From a checkpoint of a small mixture-of-experts model trained on Wikipedia: 25.8M parameters, 5221 steps.
Below are experts of layer 5 (counted from 0) of a mixture-of-experts language model. Rows are named router (the router's row for the expert), up (a neuron's input weights, with its number) and show model dimensions 0-255. Each number is 128 + 32 x the weight over its row's rms, rounded and kept within 0 to 255. Numbers have three digits each.
After each expert's rows: "comes after" lists some tokens at least twice as common just before its tokens as in all text; "mostly gets" lists some tokens that are sent to it at least half of the time. This comes from a sample of Wikipedia text that the model never trained on. Tokens count by the router's weight.

# expert 33
router:126106071138068119115110144065178090103120105156158149118113139109158104126134159164087137160087145116167117090149108150131106118142139081175152100159133157077180182086152130131145035084123207154088182137098143200139115101116115089139102058149101159156079090106149110105093148128110121095106113205143099140168099190096076120184097154159158141142149117113148134130132118103131092204089087145100095114103132136134073095117102158166206101091126118186101115099125144072165174136149072133163092151135088140143210177147165101130118124151099136128091125145132133088093123133137093138152138191073135107130136077125129116146147169096163144110189121097147113137130146131079125139140148106159166073116098098159074140154092082110086178173139147155101133147172149190172079185165140
up1:068146135116155162101088169108183123123088117151114163123162133150189059153196084131133166144187170109136165138085097101144098131131111128166166202079095132093155144085162198112117130147103129116081131112121179169061132168142164085119136136116110161124063156140148150135112157167088145158118084109118093111162111084147132105142128140144129038130198150152168129070147100122075074147088115083136129113078113110094090155152151186182158123151122155178132132128149095126159163179168138070179147094063102152057163155176159175072105157153117143114118133100115153122096103109130141154132118137048062117136147069101091082130104090088123086140141158131113094113175112089090084124139150100155133123160136121128069105142114116171163189131107145127115174114158126179115109161147152
comes after: "\n", "/", " (", "\"", " \"", "("
mostly gets: " (", " d", " \"", "/", " b", "("

# expert 29
router:104113091114132110123144095179138128166129215104094117104172134132107172118123172115065175122167157157120120135148116101143150168116148099149142136124160117102144130100106144144127184139047131096078165091165109131129153129119133075107147176095183123135133116110138127125041169097113105111091181120145125163162156122130120122151101145119113111082152078077152157187138120095061145183110107157121054116096161096154115125196131091141114146187103100070104107159179162191150175129132218128105127188091095170107122100110105065172153140108083089095145077113080118114121138180142170143166135117107111119150131125105136103114149047141113119143112052130137161152141185054032108168185145138100143112158159145112138161087123092181124112144126188083122137094160126116112142140182121
up1:108125065165134150132117157073146113148091106141175174062080085152210058109118109187053115166178113099173142143125100160149140151130105123182138116113121160060125123121138178189089117148153151084141124144100152075105115157097111127107185059191149147136124085097127101073129137145108123125143108125106164082127135185170115134123108148207138121096162108152131137147132121176139126078126110167140134153103130145124107102113061155194223160133141120129108113127199134077106124132136136105137169133063133156163212159160134165148156121086159091088109114186192098176126101137119121148129115129107085068113166140106169113135166080129064119099119146068080098150094126101100095116188101094128119206135160153096122109139123123097135088135082147120134167096134130140152100144130090
comes after: " |", "°", " $", "′", ":", "9"
mostly gets: ".1", ".3", "°", ".5", ".2", " $"

# expert 19
router:049116126160130111112122216092130137132146118129132149033104147143088229016103163143111156137093162078146140105111137160128091146115076147065162094150109123135120125121118152094103147170081092082186114117096090110152117160141113149161121121093110101140118146105156096103115107112145188124136132122110104127110152122124145127091102104155122168150112122189150119148132103100166187152146097122135085152137117176127155150088212132127129102126146092177142145094101188107203102155114136124140126116127094159093146160105145108103088134122132074082095102132152116096112142157210089142111163155128110088109157155132148138088107097166156172130108189160057145112156106156175143145162107143122156145152134158116163139099103080143084183176165189166099166099076142081146035135079178
up0:098191196134077187129094200105131127099168133119133183119128135135146117107150108114089083155136113156161132135123173109128134077119145137069105131117130026114098082069134118155123097160146134082149159107137071131146125150170201137146110148143086119122148067097111092125161071069084161127126093128115152054130123140140126154163160135089166151098141091129160129144149114144161194164085146156068088120133134085109088183117111115117130161121133084169115139132115137095127131157090149143136134134087088106036160160144144171143132153144144132151164103122158105124161170123183142094118157109206145105122078109106151160100167103090135110105127191066124169117145140134109127125123159169165169131181192190140032135141058061094197104128159121114132172088111114106107096140098121
comes after: " the", " New", " in", " United", "|", " South"
mostly gets: " United", " South", " University", " American", " USA", " National"

# expert 13
router:182128100106130127105157112075112127110170109167176130132157109108089139072112147215195157122074144104144133117161103163164144170048185132140164158051150122114128090124130091105114086085106131138094169142068106108139127106154148151149143142099149139125095164147105219084109136147169133128149142118136103129122039151121170174171116119129143103120115145112149107159109073106077119076160134132150152112095154131156117099137109149074128145171178128145130166150083155081126149112122102128173138090135159154105112163094175123154182107141129104137105138152144126144121078029078137146119133121194107172156099129116052131121125041110113162092081158148149159108136134167152101148138153055075158059152117124130156128188094116177176147134045113186147162111172123094094140144095108
up0:102190070126158077153177083130096131123142153158123113115158119160123140127094093114115124170106094141139117124122114150126137167138130106157093086157107136124175090134132164111109115097081147078134119104155120115136105122113143152170101133076108125134116091099129165123180175140127145105107114119125151110150097068073135122143142138134174095057112141134134205145040162083155122180128111152041124178088140146109116143210154110164140073171128135096128148119230135109112089147157148128188122131123103123116103146121172133155139151203132137094133047130150081102063130130088127201162113045119173139174116103109142152096115124198143129105134104167141134084166144158131100113161083139132145136115068118135147128117100147047213162105092223103126162101142197124095142175140132
comes after: "\n", " |", ".", "===", " =", " =="
mostly gets: "\n", "|", " \"B", "==S", "|---|---|---|---|", " \\"

# expert 24
router:167132150158184159151120156103124143153095139165152126096119085116113088097136126116131061081167094139138120135132200130125124135182123138102127137122053126057147127170137165137081117121107105109142084093006144141158101200182125141107122099165071134191135077143161065133109130096134179130122112108090139118137186215128145123167151146099093121155138148109111101120128076186143201147094174097127141135142143084092127164047128172164171083172099057114067092176145146097091109129135127122154167131133166070109195139146145098162171118122104108104137183181177135115163116146116135077129144169175133129095108148098152090077137144134123112117120145118147079140129130130171127177111118132144163120072123094097080112157186094150130150106128083103098098136078143126160103171092168
up0:155082147179145158166097151102137114132066114129084095089064054095122130112114131100129095122148128142127104073148190146092185099113117152142073122166104113129110127169176126121061135102132097174158161126104188169130125220087097186084159097150138114085120124180148089117101154145103180075143090152138179118114113118109077121103160148139116125164144130081139159126136148138077095123097088128170137180101139073117116110068109089131107160116175109043165133122157086140127097149097160101183152102169119123156130102104097070149154172145196110152127164164138188202076153161101129168143167192166154156152107118110150111134141134118136128138073147086110123180143136166199157073098104108173117190080149160093151099165164120102151145101094104091085106131093153154133118121142138
comes after: " the", " a", " and", " an", " his", " American"
mostly gets: " American", " National", " film", " World", " U.S.", " British"